config.toml
n_layer = 9
d_model = 160
n_experts = 16
experts_per_token = 1
d_expert = 256
d_shared_expert = 0
activation = "swiglu"
moe_layers = [0, 1, 2, 3, 4, 5, 6, 7, 8]
router_score = "sigmoid"
normalize_top_k = false
routed_scale = 1.0
balance_loss = 0.00155
balance_bias = true
router_noise = 0.1
scale_expert_input = true
init_std_router = 0.0239
lr_router = 0.0008
n_head = 2
n_kv_head = 2
head_dim = 64
vocab_size = 7829
norm = "rmsnorm"
norm_place = "pre"
norm_eps = 1e-05
positions = "rope"
rope_base = 10000.0
rope_fraction = 1.0
qk_norm = false
attn_scale = 0.125
tie_embeddings = false
parallel_block = false
extras = ["capped logits"]
init = "uniform"
init_std_qkv = 0.0276
init_std_o = 0.00726
init_std_up = 0.0276
init_std_down = 0.00514
optimizer = "soap_variant"
lr = 0.00466
beta1 = 0.95
beta2 = 0.95
weight_decay = 0.032
lr_head = 0.0103
warmup_steps = 200
schedule = "cos"
final_lr_fraction = 0.03
batch_tokens = 65536
seq_len = 1024
doc_mask = true
train_tokens = 450600000
steps = 6876
dataset = "wikipedia_en"
Below are experts of layer 6 (counted from 0) of a mixture-of-experts language model. Rows are named router (the router's row for the expert), down (a neuron's output weights, with its number) and show model dimensions 0-159. Each number is 128 + 32 x the weight over its row's rms, rounded and kept within 0 to 255.
Before each expert's rows: a language model's description of what the expert responds to. This comes from a sample of Wikipedia text that the model never trained on.

# expert 8
Final nouns of place and institution names, such as School, University, Museum, Street, station, and last pieces of long names.
router [ 86 146 127 140 104  53 110 150 155 106 170  79 107 150 128 150 133  69 142 133  96 117 113 150 187 135  59 114 121 151 105 151 217 119 153 143 150 142 150 113  59 149 103 173 128 124 166  72 128 105 146 139 105 142 131 183  93  81 108 140 159 109 137 101  81 142  99 157 149 102  96 145  91 100 150 117  97 139 151 124 113 162 102 106  81  91  95 142 140 155 156 127 134 195 130 179  98 104 117  74 136  77 103 137 160 138 206 144  98 105 152 111 151 145 177 159  91 144 141 170  89 138 141  57 143 102 161  90 187 132  62 163 108 126 134 125 143 163 120 125 135  65 105  86 102 182 146  71  58 115 115  74 118 134 159 116 122 171 122 138]
down2 [137 111 152  88 127 115 186 181  92 147 173 116 186 171 130  58 209 204 100 185 149 102 134 177 156 150 118 156 132 162  93 122 129 150 124  60 143 132 158  83 103 136 145  91 146 167 124  69 142 173  99 131  89 163 150 128 129 139 159 174 153  81  92 126  87  89 126 137 115 120 138 118 171 133 139 110 180 170 124 102 108 118  78 122  67 157 193 145 160 119  96 158 150 174 155 105 120 158  88 130  86  67 106 143 113  96 115 124 105 128 163 160 112  82 101 139 126 165 122 147 136 120 161 157 128 120 173 123 107 112 161 138  84 106 126 151 104 125 119  29 104  86  91 155 100 122 137  93 144  93  94 163 154 193 153 129  88 140 138  90]

# expert 7
Pipes, numbers and plus/minus signs in sports stat tables (GP, Pts, GA), plus capital first pieces of split names, e.g. C(raft), H(ofstra), Glas(g)ow.
router [107 143 141 173  89  89 110 131 145 146 159  78 108 130 119 123 130 140 179 119 179 101 155 107 172  53 158 138 127 151 143 137 233 127 183 146 124 128 170 128 115 139 119 119 157 160 131  56  35 130 146 142 157  92 145 161 125 186  85 156 169 108 122 137  84  88  94  98 138 126 182 131  90 119  83 161 120 118 148 145 121 157 138 150 148  77 160  79 124 144 114 162 133 137 176  97 140 126 126  82 159 162 110 216 183  72 153  86 112 180 147 127 164 141 174 191  67 151 132 102 102 135 118 117 151 115 143  55 173 115 106 138 147 141 114 106 116 123 141 115  93 158 107 154 172 137 101  76 121 127 119  70 151 125 134 122 140 179 128 155]
down3 [169 102 169 154 100 147 152  99 114 158 168 163  93 139  66 144 170 154 144 122  99 137  83 124  79 120 138 159 107 175 105 102 101 122 160  86 166 165 119 119 120 125 190 101 175 155 120 106 152 126 132 113 109 147 147 106 164 165 110 128 105 123  93 110 112 153  89  92 205 117 166  74 160  84 110 154 122 157 147 135 126 135 135 108  60 143 107 121 119 176 142 135 103 115 115 152 136 139 185 172 114 115 153 137 119  72 125 116  80 104 184  98 184  85 111 119  92 181 121 101 189 143 138 203 156 140 109  90  96 123 162 122  94 218 131 108  89 210 118 119 133 174 141 170 175 124 163 174 186 141 149 110 126 180 153  80  98 103 160 106]

# expert 2
Opening parentheses and other opening marks in infobox lines and running text, e.g. time zone (CET), elevation (104 m), also quotes, $, ^{.
router [101 156 168 176  98  90 159 159 131 166 120  63 131 186 120 112  45 129 159 146 126 169 151 101 182 162 138 133  70 189 108 180 155  91 163 109 147 141 167 106  78 114 127 127 113  96 176 113 151 126 128 157  65 134 152 133 118 125 120 160 148 102 130 150  54 139 110  94 177 133 145 104 108  90 148 131 104 170  93  88 128 185 114 103 166 131 107 150  87 161 117 149  79 172 145  98 125 144 109  91 144 119 133 125 188 113 116 125  92  85  69 168  84 156 185 141 125 166 153  93 154 133 119 104 115 140 149  73 155 197  99  69 107 144  99 103 133 146 109 113  83 124 120 126 168 154 181  39 130 108  85  86 128 112 122 136  82 126 143 156]
down1 [141 143 128 132  87 164 142 116 127 181 134 163 174 189 101 130  97 120 215 105 174 154 132 123 165 112  96 121  69 131 141 151  78 138  73  69 116 141 200  98 126 185  86 110 103 173 164 102  64 154  85 145 104 131 129 130 117 156 149 190  84 129 144 126 130 163 103 102 134 125 124 110 107  93  91  69  81  30 134 131  91 184 152 113 132 137 134 132  73 155 118 180  88  77 150 117 102  91 135 137 187  71 114 145 131  93 153 103 169 180 141 103 128 101 154 125 121 115 111 133  76 160 125 191 107 152 114 115 123 121 178 138 105 139 113 120 113 156 182 139 132 120 135  83 130  97 140 115 144 183  85 149 111 121 200 161 135 108 110 133]

# expert 4
Common nouns and pronouns ending a phrase before of, to, or punctuation, such as years, time, him, well, reasons, ways.
router [123 163 139 122 110  67  77 100 135 108 148  87 142 179  93 159  93  57 139 136 123 165 124 167 123 161 110  79 135 175  93 163 156 132 172 126 112 139 179  64 109 169  97 163 174 146 206 117  96  87 126 128 113 145 117 128  98 148 130 150 197 120 113 111  77 134 140 125 124 137 149 185 147 123 136  78  77 119  94  89 133 157 102 165  71 126  81  49 165 174 155 128 134 187 126 115 127 166  70 120 107 116 113 181 185 112 115  99 150 169 132 112  87 162 113 139  92 139 194 147 100 112 136  45 157  98 165 135 153 129 123 147 128 144 137 148 116 141 116 129 160 154 117  66 129 137 149 106 115 125 130  93  83  65 143 152  59  96 115 137]
down2 [115 168 153 133 101 131 102 173  95 232 166 114 119 146 160  94  91 166 105 144 146  69 111 165 104 206 110 140 170 104 160  72 157 106 162  77 199 112 163 131 104 142  67  95  80  87 144 128 180 120 139 135 129 106  92  67 109 173  99 182 115 139 137 167 158  71  86 186  88 146 168 130  98 173  98 129 125 142  53  87 114  98 100 128 110 117 109 156 141 119 143 193 145 121 143  71 171 112  84 166 158 148  89  71  99 158 146 170 155 136 107 113 154 132 120 143 149 109 154 105 129 148 116 175 115 108 120 175 118 145 131 102 127 135 103 107 127 133 143 138 145 154 181 118 102 193 144 134  88  95 134 129 112 114 146 163 118 170 161 102]